From a checkpoint of a small mixture-of-experts model trained on Wikipedia: a sigmoid router.
Below are experts of layer 6 (counted from 0) of a mixture-of-experts language model. Rows are named gate (a neuron's input weights, with its number), up (a neuron's input weights, with its number) and show model dimensions 112-167. Each number is 128 + 32 x the weight over its row's rms, rounded and kept within 0 to 255. Numbers have three digits each.
Before each expert's rows: a language model's description of what the expert responds to. This comes from a sample of Wikipedia text that the model never trained on.

# expert 23
Biographical descriptors
gate0:098127060153157149133070135097091175081120139134135077141108145122127132104137185141170147062119157141104129113169075147162138072143173102127107102095130133152114123098
up0:089138143106130109130163123145171096149119116077146160142124122123124062159075133142118162135129145119180174158076156067178111197158084132121103142121098124160105148097
gate1:111116172104143098126130084125078159116092191126115172147152119122077097126105113119109161114112094170131144104145165090022140084084134111111216117092105101102103125146
up1:141137106174153144116134119145160088101112159138106164119082127140131120154112167145175085144078163140171099117173077143207152096136094077097075135179096142156152103112
gate2:119088189144108111173140086146133065172164104158102159142155144128152130091091065126166158049146117155181104108176146115110113101122044092125155048105132085112188072097
up2:171160136133166166089116185134135146086080136152123122096093146097183126117158111145127110165145158170123123145117108154127251077219146151057094189154150119110120158190
gate3:110102124135093152071087103126094163143143144165145097128130141128152143069101131143083167097117111129074132229177069125135114077136146120184121130165159081096128121098
up3:110101140148148106098134155125104144134104139097124099135110124119172131091154095127129123140093089171159104084108148083147141100128148096178116069143168139174164140113
gate4:129154142037103117143130067136147150088130095154139148051083131100138072110092108174131162139153167133102150108165099089122139159102047183171179148118150127140116091082
up4:086148128155074179152161206091099120147120142147129146169176127119123158077131129135120095203093163140164137154110102142117133102217137094063083139105084116104167161179
gate5:170094116150155099138152077095140073105074123148111115170164125116110202144123081135091132144177107138121061039107179103127139119112105143143112130081089097144146147131
up5:136115160176128100134132153116144136104086114116143090092098116142143081080169148157148108092073126150172151159090008153143125077097078164102095107144129133132106099126
gate6:169160200147138071159138099106116136079154091081068123215133148120147113165143121127087097113182133092080123126137175180125143205112173162116176156163098095142122090112
up6:250175160160136114154133163147065168117179119114099167164133136143141126156109125104142095090152143091110110129181125160121151146135121113218039089071143126158092102133
gate7:106148118111062133125093109090182105123216077063170160159156118134101115128105176181145167120157140146162104089111174051144116145096144137172110112094141115110117132118
up7:136080099108092157109145101099179146084172096183107127145141111124165088155118147107135080107131164076131126118037159139107135140148106169117117137125152127145098132162
gate8:120131111139187137122091084139147161149099136078143080081137148140103179153099126145147133185094075166108142168126147137139126085097075169160108113144213126162135084080
up8:111131130092178071076090127095132107149124155120091090128110119131097186131094124140167098166151103113120183140100078164096098095114126058167123079097171139193086092070
gate9:168093148155172119123125124136093071128138128147126168141182119147070157111177137148131139147102065115118104108177125151121136085081098100172119110111135151115134109130
up9:138111131105141096142138097159111080133162126123113200120170109162044230092159137198155191093139087107129110118173131138117163142158093147174092101095130162143170096125
gate10:128131171137148187192116132084123119113174132160197164082165132053055209108103157141141146083161135141159133161173096159145159175060138146147144104127106086113066075108
up10:137116112139137096080155124129145128132054098122091111148100141154188077111187107087124113153128118104119127092078123117119152108198139098133107191096106150104140187121
gate11:131143143112059148086123117047176166135154123106148132102102120119098118155129192106157182109181183111180096100104130134161125188142152053142205172159116108156059157126
up11:138116095161153106155143143194062113135128134157116103148149115112140131103099086131121117162079101122074129137180120123075133078133105170110082061080154196086201099132
gate12:107118133125035188108075155124147100126171105149123166154166145137127092143102129143103154097079138177192101158153187129150124111134108160144111117136078103121167102087
up12:147108170108215106136147117158083139134126166165107114108113125107151163101138164133154166134136129129092146146143134207152078141111112151084106137102227125124161192175
gate13:121135115165110127075131048139103125123177156149073187075106124121072153156135118133113149140113104094121139046112134177159132117097195161110095193103128113096195134173
up13:131145119099124140208126218116159103123076110134165081192175119155188088103120120139136084129145144165120121193101124050093127147166069096128132078147110125148072139125
gate14:127116155165090135076140063081115109097183147206127153152186135113115138118097164159118128172122171112152124122139134141167104119109142081130155119085061086065112142138
up14:129136088151149140118145155079162121154123153185082116128118140130140165152149125102115112147132081110061114118180098163110087149084188085120142142129196149053128130183
gate15:147157136069135134144131078151096208155060144102167130134153126097137107135121117106111077130110076091109174098121079076087123090145060157173124094094097088160121123140
up15:121082123105132184137107171107151136141203104129113136159113111171121102176111181085121120141116082108071153119149178122131076200131161216096106122120166098125158140149
gate16:108092122145139150094119033117075109180210106145134138186142140108119161131083068108122133162131113076156135231135212091076103128114109123071129105123130151186094082144
up16:126107087102094111092069118135118189112088114153157149162150127094142139133174139088076094056090180164115134223152158175134155104129120063180140140130108133130126138033
gate17:126175134109167109041166088157094202084100133128135134094107144124174169087141126111169192079121164152159144134193132160142198184164178110167070116152147192151182060085
up17:186113111135107118211063145152176157127140116139120128180172144166139080139158085081076086154115146131091110168119169112130124103106070197151170062116188097162085105156

# expert 0
Copula and auxiliary verbs
gate0:099060118123108128035127118137124092094147080133148042103189129091155125169084106118134060151152094121099196152155152117147123083115112169153138125111071085107153153168
up0:106097110110092131107092063133158066143109128167177102147127109171130137135099115113177118170164094118139168174172166116147140124145129129119131107073129126046157067145
gate1:101119118134120155139158120074073100124135129127207097112149138042102187177062160136123093117116108149142071118189120123145087124151122127126122141079137172097137193113
up1:115065126156149121115064137164172165153117124128097139147099133188149081080179117104143177129151134109103176189112111140131183144151125147101145137162133104141126079151
gate2:082141134119146144127139078114113217128171122135092175134176125109127167142131075142106174106097179147163162099109157124153107113154146060132089141068141127071160094131
up2:087169124190126134103105080176135164123121159083086127092135131078094111209099162140118093059123139139084136169149126152129138143109141091143186125167113089141147080165
gate3:065157119145138080195141088141130176141175124077106151128145140086133234215117135125159095123079178074081125196171125189139062130133117111106066113104137110121161099170
up3:183163196152184168102165082137125086095136114087143143178130132159142125113085092118081172069142161128141067129108143155162154152110142134174108075125114120110120119118
gate4:136176150151150087089083094111132124064144162117127112167143135124154123192148154059140150092130175119120075100158160124168139131160149134126136113106084174107130125187
up4:097108201129120090135119141125118154139147130166137119138101124129087189136140124146163092087131113093095136137130149216197110186165124137137117146133113136141135139112
gate5:129122134115123042151070153145091139092210115159143163064139133105123133109101106146102155122079204170081053098165114101071072139153063161084149144158165093151169161110
up5:133070112165136080100174141207064073112154174110073124081137140083109150156092128104121071164152136173077096143139131121155126152160174220153070152170117118145126140147
gate6:143140121119103111116144128140186134091228070059168193108121139135139121164172139168107123119095083143139177121139131147119129164075088087111126089122131122089124165145
up6:172138144155101113140146161089111165081113109096111111132135134133141078158152196125127146119064077086123166086101161159134086127107187127111123131166093100141073150121
gate7:142138081155131156132139147081088124067129097111132130115140127118137124168117154134156117061101123158128088097162124149127118051184120151071127148149131111123159132179
up7:131087114109134063200166085105116137142098066110154126139120103117126151144087119095204131121139160170154084099152112121077163061150015162155118126111126150141109117178
gate8:090083140145101143152141115112102078105137164158109130148140131105213161136165152102143146172124073105159121198098119141157095160132164116060101154129124175130122081117
up8:131176121108151078091104156114142161151110122140135147078110155147072126146125101127104102075137142153042125092168109134106177118112104109134137078086131093143164182127
gate9:194146189170161080110178129136121113117154128151156170122137123121097139145184155175098113096109116083072120113139102146115119142104108067088060145119119120134139143121
up9:126170083098103131094070182115120090098156089205155142106128134080118129202099139129162084160147124123151148092171126174099046116193124063127149109115112160135112163159
gate10:055082148103161131118098121110189110143139219099056131104108115103093155141117149146143171117065135107110159156146116161078139142148197154119131068175106086108140093109
up10:131121091094149107148113113166136099128129094088153068182195125083086146106107133064148106174170109094161159050149185109193120117095176154121102171131136143163121194066
gate11:189117108135168134160105138157101163078136092128147137179154137088097044112110144107078163133085148049072099110143174109153128185120087120131124156104189088150096112115
up11:121100213129096109118172101079101114120128203145100136087112129179170150167139172131166100161145138195175132126105103119096149097133141164119130121117076110127196167093
gate12:134110196143096108096100136188152138083132128190111143111130167163132120153146148129091151153085138151126089091173116071156146120092092100152076068141165165073138109099
up12:148169075166132132117153171093102211137115122123167129151119122123112080112148137167076191095104196129091075130147119090120088128129156138117093146167125150143127184113
gate13:074121047119133188136163122123112129115130111138166160117127147044122071140085081080122131158080180098133135182148085094114088130161135150149104075125127102104120205193
up13:162137138163099186161141126149149140106114108146207140156138135179110068118175180149121099068174235149150102097155100125062126159130082084153106141149148169095081103106
gate14:118128140128143191157132124225140170122138166145155185166150109138102158134080087158101101173122217130113121139148157173111090160074121153095158134094101125135127100159
up14:089107170141142111190095123122135058164109120139100163062120144103163147093120113103084192139098139142132126151159176196111122098188135184203155111107114165132141130144
gate15:111141158118146124171099184128131165116097086098133134108125109125146107145133164114081160141097175175104102115132046155103111148106104101105165061109094170079138106141
up15:171141126147072104131134141135117055134100149153118127112111158150084146113158088124139103077115111056160140102159129084132121148104118144110094182153125070156126147130
gate16:126109168124152103110127079078167127131163188116157164161164116110099127159129164172120186096120225171151127099132156105153120140167109139121086079117102132132163152128
up16:116105122115150072133121194156127175124111120126173045065072127102096102187189080135075126151162150129152122161116183160097185079136104161142124064066162126149115109089
gate17:126138141112130186143181102152128105119098091116162132171101133179162105102140131184082089130153074178118075170204128105114158103117125132078163107130137154146134146148
up17:171114137094180091112133143130170138107101200196064125104094127156088100098150198123131234144106094122131172132038118082161188115089123131123148098104113115143124112153

# expert 20
Sentence-start function words
gate0:186170140121103135160144156188166167126099109102099204094125131169108122159111096139064128069177092142096126165114139161137143181154149095118112120101133107193126123121
up0:078102133068149097071153102091106164106129145145148039147082130207106132101151174154152085083112164196184149053149139110144123090133098133089154079113121077084143157131
gate1:104102094200111174145123082105212094131153091105139133131150145129127146158070085136066127132154156125099162098194125139065092087112129180149130166168121106119128095139
up1:151074154132126156106106114110141099149164078133158145142093134082088057147111179130106121081150183099172163067133128113152099141150133142137166123143000154121158118150
gate2:092117171144107124100122050196125171138131115136172152081154146156109188060101146116099111093191130086067151077173114147121134115137097123092133145158111102114084105130
up2:103154141105135106066143074235165161106136096123142108106150139179120155077085130113137119141173110110092183072125141138111142107122133115113111133163108103107101127126
gate3:124115122121150138113100147143156114123119113176089145068096127176107112152120152153125134123181072149101198111081164150117139117189194095139150062074120124159153097113
up3:140165097097097086143158103191100134101064121125176092107125103163132109152129139149105074052145168137104060132144119132146168161146052141124118128135101134130092185211
gate4:104084146120064137048121150201093114072180053091176077111125138136178121080108122142074154089150154143151068138145115111159105143082096115112109149134113171107138128144
up4:141136100147156146150142123122085147121109104126124112122138140107098105159125131113123090135204122105080103118146110111088118131149176180131116153098152080165124150107
gate5:082141127101109137084148157092130105113138103140156152165145114090135151070133113117132118141093087156141147122159134111109122129116189127153157132177138101109160099107
up5:129153130102096078062151172189079134112133115133150201113106127148146122101150137126142132152138112165157047145163133119160138125136133131144117162141121131130126135105
gate6:112161108189070199134034074096117170129133181147123139131122138081055131089074085106121128115163151152145151108120138116125110122146121157114106117163062175104137131103
up6:163109141147138171155092105116106110179090113145183157198094125157124053085140121119118147123194108105119208099117185081117146124100164096130088109125137182151129127122
gate7:117083161096111170113163143132151142090141125108124132136156124066182122155101117161144125154080124133139152144131142127137151110107122131168154136204136170117129117088
up7:147141159103138170129204120164144154143148151135098157080132101118113167100128110152160124167089098158150149135177136141162121077125156138182120142145145130124145085047
gate8:121111101136119131109117106109119131135146125138125184154143137115132170145103119089114115211057086110109148113090135174116100073149229133154085117165138102112107091150
up8:100123105106130120109124126111134133127161138119120156117127130119137164132094105104140115205046079134142148127073161182127098067141221142141087133146136090131176099153
gate9:128140168152146201161104173124124098081057152120175165071150141177113111123083158144151189121147115159127111121143151141127119141134170114084113089120121130194183129163
up9:110157101117091090082101081178099067169141118113132065131107117179105106073141136190170142126191119093141143132048141152133126160123096129080162102140137145136127181112
gate10:205124133135146121076098109187106131151135116161141069171127156141049114150095130125083203168105114157132090141171108153127167122125152127150081095130128157148109082089
up10:119103137157094127109122117077144056118105101115133069189117133158154160180148144119134145097193095091100088146160154106140180057124141145173081167163121132115099150089
gate11:121097135168108153098181118055136095103136128100135149099134160122099113135141129173097161121078093155118154049172144168182146068113160129187098110164129128172176103151
up11:161116133117078133134138176123121151103148108129176052180115144099094121141006127100116129091163118065063102129155108122124131127118117130163120133134107162113156095094
gate12:094102146088114133116137106134177089151167111118116054090157144102106145149097082084104144105092117147148162125171176113145112099081140154146115128137139121117162107170
up12:186153123120161118134128188124148219107102216149111146145142121146111156166119149109165067176162133125111102147086091167149113151136151124151143127139117108142117142105
gate13:094149148073097153077116167159114115100174111075124118149155132096175053221122135111143108130160060171156126127174184111119141135115160111162126081147163124175145124150
up13:145065104160144162162152121074145141120103143121135083120121145090120165152126107132069134087083132108111112123112083182090119166171085179127154159206162189100126127139
gate14:126123148130136179149104192098113144061147121095184178084157131158132126135141151111125089124123223148177046078152122104057139061163143129124103082126072151125097098109
up14:141127139134159175157093202083104137068184139095191156094149141133112159130122151102139120131101203127157066066180094120039121071171154166140092072155081159094112078088
gate15:117154123179142094135150161151130100149129128149084165121122138113029111109197159115117132152092112105092119135117107120160100147138179130112116143155138114123131129157
up15:123161129137149082130125146145122069136070076111115160131113126164119120080129112101064160147171034087127145154106095092127147116106137073160126123107098133162151120134
gate16:127182170160115111120194141102169186113120100171069114106144147169168096163181157095114100237125121117121115105061080139138145166118130102103163132125144090168120168233
up16:147087094072158128099069096110103116165163167127118150144117115088108178133058101132127143078103144125097134210184168147115129107142156178142124097125124140075152081082
gate17:117116126146106156093116075073148099082152128123164144140130145072127160130137089141103136084164123156093152086149155123174104128124108064155109152131101119080170094130
up17:128108133110164157052159109145157129138190163060110086094181141096076116127137116082075141076105108104044133170131167131105134079162182077183118126112140125144112095138

# expert 9
Plural and noun endings
gate0:086118160124155158134126127158116114083113069119162133206063128112141138075099155143069111088084118124148078103102159138134108144162124134073167119128147112112163157179
up0:128178041100127165118055167098098141110127125094109150135088126063119139103120086109101141090095176138085099144155145156158134127109184116120094155114094155159139141165
gate1:059062088132085160139114043133144117138090142134138162137074133084067202175080153050133119160102136107091114111155083126079074122138122154117135124108083086116139141122
up1:105147104113119162100123127191107152074126137153099127129133114126177109111109097122110101134131115123118141162104149132151097012127089153166100118125082149102144158091
gate2:120109150152161126135142122086120120064110134111113099093128154095120158084077124144155121107181118173073162103140128199113164113168088136168123088107080118128051041143
up2:121102191121139111136096121106095085067046121135166133122149133197096109104051134119140174072162119115086213059115108165155173105190109141196114132111097083094076000120
gate3:176065074142095106115096154113140135063141091125190151091139135124130141120124100103137089121155104104162134095090146182136175072109124107120076105095105093201109139101
up3:107206160124185184121160139157097177193104162166115124132109128144113121095078149178086112138090168189105161110155102130135176157143129110101157109150113156110144162168
gate4:147145088095127142117142136062160106051115080175176134148120124167217097152156166135127124092122132150157095145158177101123115179066123199148146108151104149149146097138
up4:125108160129104151107085129132107128162126115117179130130087140113066152133101112148130144170127168108134199089097146161169144108152206067123176224096116138101153159157
gate5:122158112105145089115137112117153153166125131101171101156100100149109177144123076161134060137131114112152137115131122154118142109167164110212149069107130154145093116121
up5:123099101165114161135104132153108092113146138126022138107142128128125112142127185115104183133103136148085107137129134124157125122088089175062110159180149127101162146130
gate6:178112096156141150140163130115108144157145124122140209158166149113159119103125146117128078115149129148122142146156140204042122128060146079099193094138187191167152145114
up6:177095079235120144135090115110180131203155153095149169178169130092165089162169093041150161127137111107124097132101135113148131113124173113106176078125158143121104139143
gate7:107130103135142165053142100157161086189152082157074105137131128094127099153211141109110120112128138113184120131145135130126140145167123142179161102156098125122113169141
up7:146164131117102129165091167171133177119124116155177136118063127106137123111103079180151077126111090125094116127130122088129144180128151134129092138115088124166079100128
gate8:076073115146203087179129128094133133163133077153079140124124131171130108124164089121104103068145056135109180156120145142078125127061113085138153175121129108111133089147
up8:108066124120122177175178144115182111134166147137050134123095117177133111179142108137116077089137092109169144128053162158088182218120091102163186151128123155074112089135
gate9:155153108155160095168147095125118140161168113132154140145077131110085132134104106151189151112162135119113117051084130077119148125148176155176144102089062138137160092111
up9:174099108114123106081118111133129132122082095103105139074192120134111128121205181106109127140107160108169159153157165120148170175083101145131064115122124072180140064146
gate10:101134127099116150149154085098159147160091111035125110209096122125150187160158083104119102102215110153106071141136118156084128161133153087127142112161139161077129127097
up10:115106110165131122117082153155125111159141103174133117084153133128160102130077169113114121155119119114142150096126167104133130115171133148104138125061058110143159133255
gate11:130119135186103133097160114180109139120103149119125101115141134135120141122139106148191121135134158212131106124119107185115099123100115178155046082138087154134116100095
up11:082224130135122088147102139111160141115108200102082161170083119144142138132152087113152135141169104102081150092107113131173130050169094125172107130167164134070150138143
gate12:153175172142143098108081106162109120149108079140128160167097124142175149084081107098115124117072137135100097121113143057111138129107184165103193124150142194171105134134
up12:130172147134161101156152140199127111105101129151077114116083106113189169088093068073138161094138143127172102143156127075129101109160129153155116148133121168143093172084
gate13:116177108182146117165129081134134170107138142121143101154094131143143113122100104096148113125054132125082150133131058105141076078120161101132177161176118151069129159094
up13:117105147136102146109138151115084071157161165156109154132116124104170179146175112134149159092148119166172095181120169138124168175216106244122189124122146103168100082118
gate14:150091129142176158117138117112127158112135156068184086106127143126139103167117111125155073129123146170184131158158116061156046134149144132113073131103096142094092138121
up14:199110098179079111168107176197136138105151187114175106075132120171114100131153129133119142097157143122168138137164117110181101167149144092148082118113134155135078114162
gate15:098140096144123118174152117162161159138158108122062073132075148158145126191152138118147116145178139151124094094108090118140121089136112059103136169164125147068101120127
up15:129103172133183166146137146183124111100128138136117118154066121151116123148131147086127168123154139148117106122158127153174145080136119064132150162167189104083087118061
gate16:089145154153110139146123087096100103162077115139132094119092144140194175119139076127138171182083124170137130174183142162115151114107038140124106118241081144096080176099
up16:067125172162111151164133072090139105127087121127156104120090143107181179117132064120161153166082108150143152178189133164132133098105056143114111115222103129089100166096
gate17:072111091193096139169145170101117199183151162134108091104154128113119127133141135141106119204126207057140145165125138143107165154118090127122175086171145126142111117160
up17:145131087117162131104146068079075117163111118108099137114117145151164121142116157108147111118120111114111108123105084067111121121189096136145193106110147202101100165106

# expert 11
Foreign name word-pieces
gate0:107138101192147152119163156160174216146132168094084110136164134185110077111118145127090127096135138108139127093155114073166137137129109153106193128121149100133157154131
up0:111095135094157102119084066102187073073080053117115149152095127084183163169109133141144117121160124132178144145098169155148175114148234174147122129138088163122126150134
gate1:149125144131142111122097102138177096142171181131092184125137121113147106131146108191142153123149042120140124059174093181119069079070117121108113119129104177101115118110
up1:118126100073113120188123144116073121129100151158128168085110135169097166149160129080155132078150187130115059131117181086092153181160125097131121119137149180139140108172
gate2:096098127135151140141099107174114116113082096036150132145151137126086112133104168155147114112090082097145113107122112112142123160162133158185080120092105080169141103128
up2:089032122125108167135171090126115121153150113114154122100122132240078154144109133166127123126094154089132150174078092107136132111082081162129134128121096118158145115102
gate3:124102197108119163185089193094190131192089145110109123136168130161138039094114125140191115104123102154132126157099131114114121121120176122166068142099188132158124099098
up3:144174079136130099104117145142092163061167150127131089171086147015110184152158181075074186132107135104125148143159139156139106164147077160123127117130084121124119150158
gate4:151103187132142145147159127167193133110170130107082160156065114116111172115150085120117105172132121120126142101061135093134120145108105152153114144122147077185131091163
up4:112151061124114098106133157074061119130092123145175112103192139152149103133104163140125176082126132132117119161200146166130149109143148112108148120159123172092137149104
gate5:120104169152059099180105169171200138116031150128144135137140122083173138142134055126121123073181122157126132142119198096136148187175105132096093091104092106173060164123
up5:152127063083180102136188078116134093156106114134085131114091137144141157084133125154196074166095100160114095122082096127099133084112116085128172105107130122136172108125
gate6:148109138134049170162108111143141129103110114129100091168061098186145098140081157073113092153140091109100139183157160150128140115104100096106115149170087144153129140126
up6:108171042198159109057142128113111124118147141084134128110140132117048151060196136147152150139121143190136156056148103086087115149179140133183160097116129097108208133168
gate7:084171132138144121185150154132152113169144124123102108169151140163156171162137093090092149104107104128147099110098163118103135112102141168126149065152104100116144092144
up7:159094111107126143098129117127062155120099116126169142089172130155126099062137187175155072144131148118123134128159127136081133131108114099091138205129151164139112136124
gate8:096126169159109119156090149162136103123120164091118102152101125060066112140146127090057127133114129190147123126164087111112111180131106107127046070169118096109073170123
up8:102108151185112150142094086150118129126124155145081110139070117080155119114145066075169079163193164146128123063127146124130113116137076110097064111141127151095081157116
gate9:110159096130114131048110136138131149165162122119152100166138149146143193149141147139135119133096131078054102119131128165180098154150127086089121137112131070146126129166
up9:112150134073104146111106206154184159145168166089129078152134144149090205208104112171166160108062112145079110108152093117197092114135109122078149136142146123155101115159
gate10:168164120062116179138126144107122130090117118127205149169145142092174103124077147116098059155122165067164140042118131098093145110174179151149180087091130067202132090128
up10:117181061098134089144133124162091161151135107186099117139154135115130114095137071135178158122111149167126171140126146144123138136101111126156147143109120139151158095108
gate11:097150101109142154162079192107158085113158085079096153114161140133165148137101131167118140101134134074101127115146164165138078208183161156131098097119067220094095095178
up11:171162177139107077169136098151087132185140125134192136114162127128172118110183132114159102207187120132187081119125166090039148130103098131094134210107127108107116055150
gate12:127165092137155155130151157127172176063158084178093171172034138095131124123087123129129108159180135063169135110100093185158113138135201103161088106132146128110110101167
up12:101103163120111132139116096117083060192104139149164120059186132165090159127138140181134089101118087189097116153142107094114168115088046115095146130130114157112110176059
gate13:133127149116128197134104151106165051143167132109067126135135148101188093182090147150088059141133075141139117157095084096145119133093178121131184157147125057158095135111
up13:137176183125095105185121153122134140088127111117117117168173136104098089121125078097198192086083101131162151121183112164147131191129144116144046050065178169125155058132
gate14:090144055160138117188146127121152149128089123162096101085166130075176123112162164129150124103247110158155074078091149125182161098147135147187168090092127121146065135125
up14:075122048148130141189142158121132137104090133157113112076176139123169117098164165148131117090213098148143116071098178128202143104142125133178149073069138102169091119116
gate15:127162144125098153101093144116040169168126118166151130145119119073133167082181134165124171104137185155072141119094105084118137184097098096146073131118101164081086141162
up15:136144100138048188056186039165099100098128143161112074060186111089165114090123113139174157135187142165168075065063154115168123128149148163164172092119121197078106129152
gate16:076154147117103154122071066127163116112155113097118100195078140197176073150085154139090126146106110131177152148131168124147090116142188151105094138159147094130137134122
up16:134153212149181120128095114090167106087205122128117147116097143091111163161155103178122120113146094182154082130141144147104118144108164083083100101099128165145108143176
gate17:076144125099129146072112144094107141110156088072116133121082151197111159179091147160165175145078079117131150099109123099100092131113126147148118145102109112114127123200
up17:076127138114125167070126183078104115119145095087143111143073151158107155174099147153186175147070088135130160088098122105113090167097117122162096156087110102135093112196

# expert 17
Table cells and numbers
gate0:092135088148110111131125114144089092132146112183101113143156112161136065137120183100110132111118166077115191115150153147107170120080102128111057083129146090136081149167
up0:096115094156122115120143113131080097135150121208110112132135103179134083131123191098110131118114164097112185108142142167114159100083108125131052075133145103128089160158
gate1:108065131145071090146164139132108126098092151093120106112124146158099096125168165160064186129088249112131073044117129161199119070078120169081073159181117101144129133162
up1:187154168147167148227127169116140141172097129218128096126138121111168118064145132071164132085157108143151145110119146100075137120142128092178126125085125159093108139114
gate2:075108154066140123133141171172109109069056033148162134131128111107124121187114153144087162123089088131159175152190137170119171149128082130173115029117094137104103168106
up2:175148103180123142109132085090147156173192211111086121110116135151135138068137105111168083131172152125086073099052112104127091119120154109090148211145167128154132084139
gate3:135118152121094148111146104112096181105157135097149211124135089098066114103081152091156066117115130118137133067158137133130129105097121124117100146136156125132103132037
up3:131131148122101159117125090121114181124165143088153240124167094097053124102084155124180058131107136142148129038146137133117146132103135130122079133116165097140112121032
gate4:137087096152099108170131101084081141079112109152102136141114122153145107171063208063107144139066104143097105143085133110074143141104130121103107090097087137134051156175
up4:112076142163067137180149104084073141101099113178131119136124136151147121151075186042126129125079108167114123158086134119065144155116109090122098089088094160134059128180
gate5:183120123139118142132182151063101126121111152148105091090117149177105138154146099164122096147128176116036145099112096160154126138007108130123122151094134125146174125135
up5:143136141124180085138084108180116163126120073122169139161141102134145093122125138075165110135132068136236119086099128062125178133184140101110142080129107111135129147132
gate6:149110119132099139134135124092063100133137166071163139206156131168200073190122142136132155160091146090105085061166164105179107145161149191119110120052102128150141131105
up6:143097120149080120129110128084065099112131154084173144202156115197139088197095169133159172151113135075114084094152124123143080126151102188123094093067119112125112156092
gate7:150177098068103134105089031102138156173140169129111171122144130164113115128154119110095131107148125069148096081177152186137148073143123098189076144077168136186142092152
up7:195139144133170134077132086081151131183193147155064162128127114146133133110132130106038148087094138059106103116156141175169149092195131092128088133135174177140149140152
gate8:076127124166134129105155146141168148112154139110147139177133124164136161134137081112115199120093102140150178160087100172190101102159127144158162159132120104196150072108
up8:155144125098118116144143126109110100162105114159093116062100127108113134135121181161141072146164152106103103121170137104093146168088127103073108099125141169058115222152
gate9:107070137122173124160112165132160065122088083131150136060124119082147156103153087161137131164178155165166104155151144091081164135088120159087104064110138070069141083145
up9:136178121138084145110149097116082176133172169125106112191121127158097112158100161096134130079086092093088140093102103183170094122166140098173145195137128189194120169110
gate10:117137112154115168128185143124132035100139164134085188088067137063109146111146135124084132187114109152176050147148165154143098132161113150147096131125142167120049127117
up10:157127127117152089120084110129124204144127088110173070164186116162149122137111112096189145071171138118108202106089080124130134142125144109112161096135086100144183132125
gate11:138174157091138166133124105154088174148128170073193114077119130074099110114106120126080115160145186185117134174108161101172109162104128111133144188138148148137144113116
up11:143114121101101159056139053151114131114078162097178134084141112116117153164125087115145178089167138156153184127141071143173149141110096114072150134135130142149126119098
gate12:153105142078174132094113095128136156133092131101109053119087139062181128160101136133082108151131170105118179106071158117192104148145144119104125112130060108159096133102
up12:189122127090144133156177138080117130161126125125102107044087124119147104154076173145064093134128071131039127127163103067142137097097178144119122175133149158133142106172
gate13:017096180100134105148127160101155126125139137174129153118165105116167137089076120121115119083146101131096138133108106183126143080154082157083085152125115114156096123191
up13:055111146102141095127102197106151083111149174150137165185119114142110128105126074148105105123152099110113094115092104185109162088142096196083073102097103018191168107153
gate14:174139184124128107161154101098145155116066094081119080156153116108084112089124061127120100117143103071138163127147064111178095156140114116147170098211176155117120140155
up14:168103150082117100130174119070157155112076108076116103183145124125073116080114074121090091113160134121141133129151067108194130146169143127167187090196112157108110141155
gate15:144044129139130138103154132084123106146077116085137087106093122124178192128154056137118131203084143113161170185104162116136050113124183145135118080107109146156095115127
up15:070155133114126124176103135126082094095148129175197157099150144111102078107134148154167126134162082163118098114205094171146159210127000124183129105120152113085143139087
gate16:162092076162148171155136107123091096142099123097145121144129115125163133126130074107144150129201030086184156161092138085083147093105104155139144132127195149125091118136
up16:096170171090093081107106141146166178106159125153107139119123123142101120140126213149103108115081228149062118097165109150153150163156149095106114141121085110136177138132
gate17:162126181111136128109127065127080132155108173085120114100129110166129143135135138091081104183159098201137137106149144110130077122151190186103162120167078063116149201162
up17:125126204129140143084135066136084077169113153111129109136140102176116149118126154075096127152137093198157145096126123134119096118147182179133163115155055050146129215143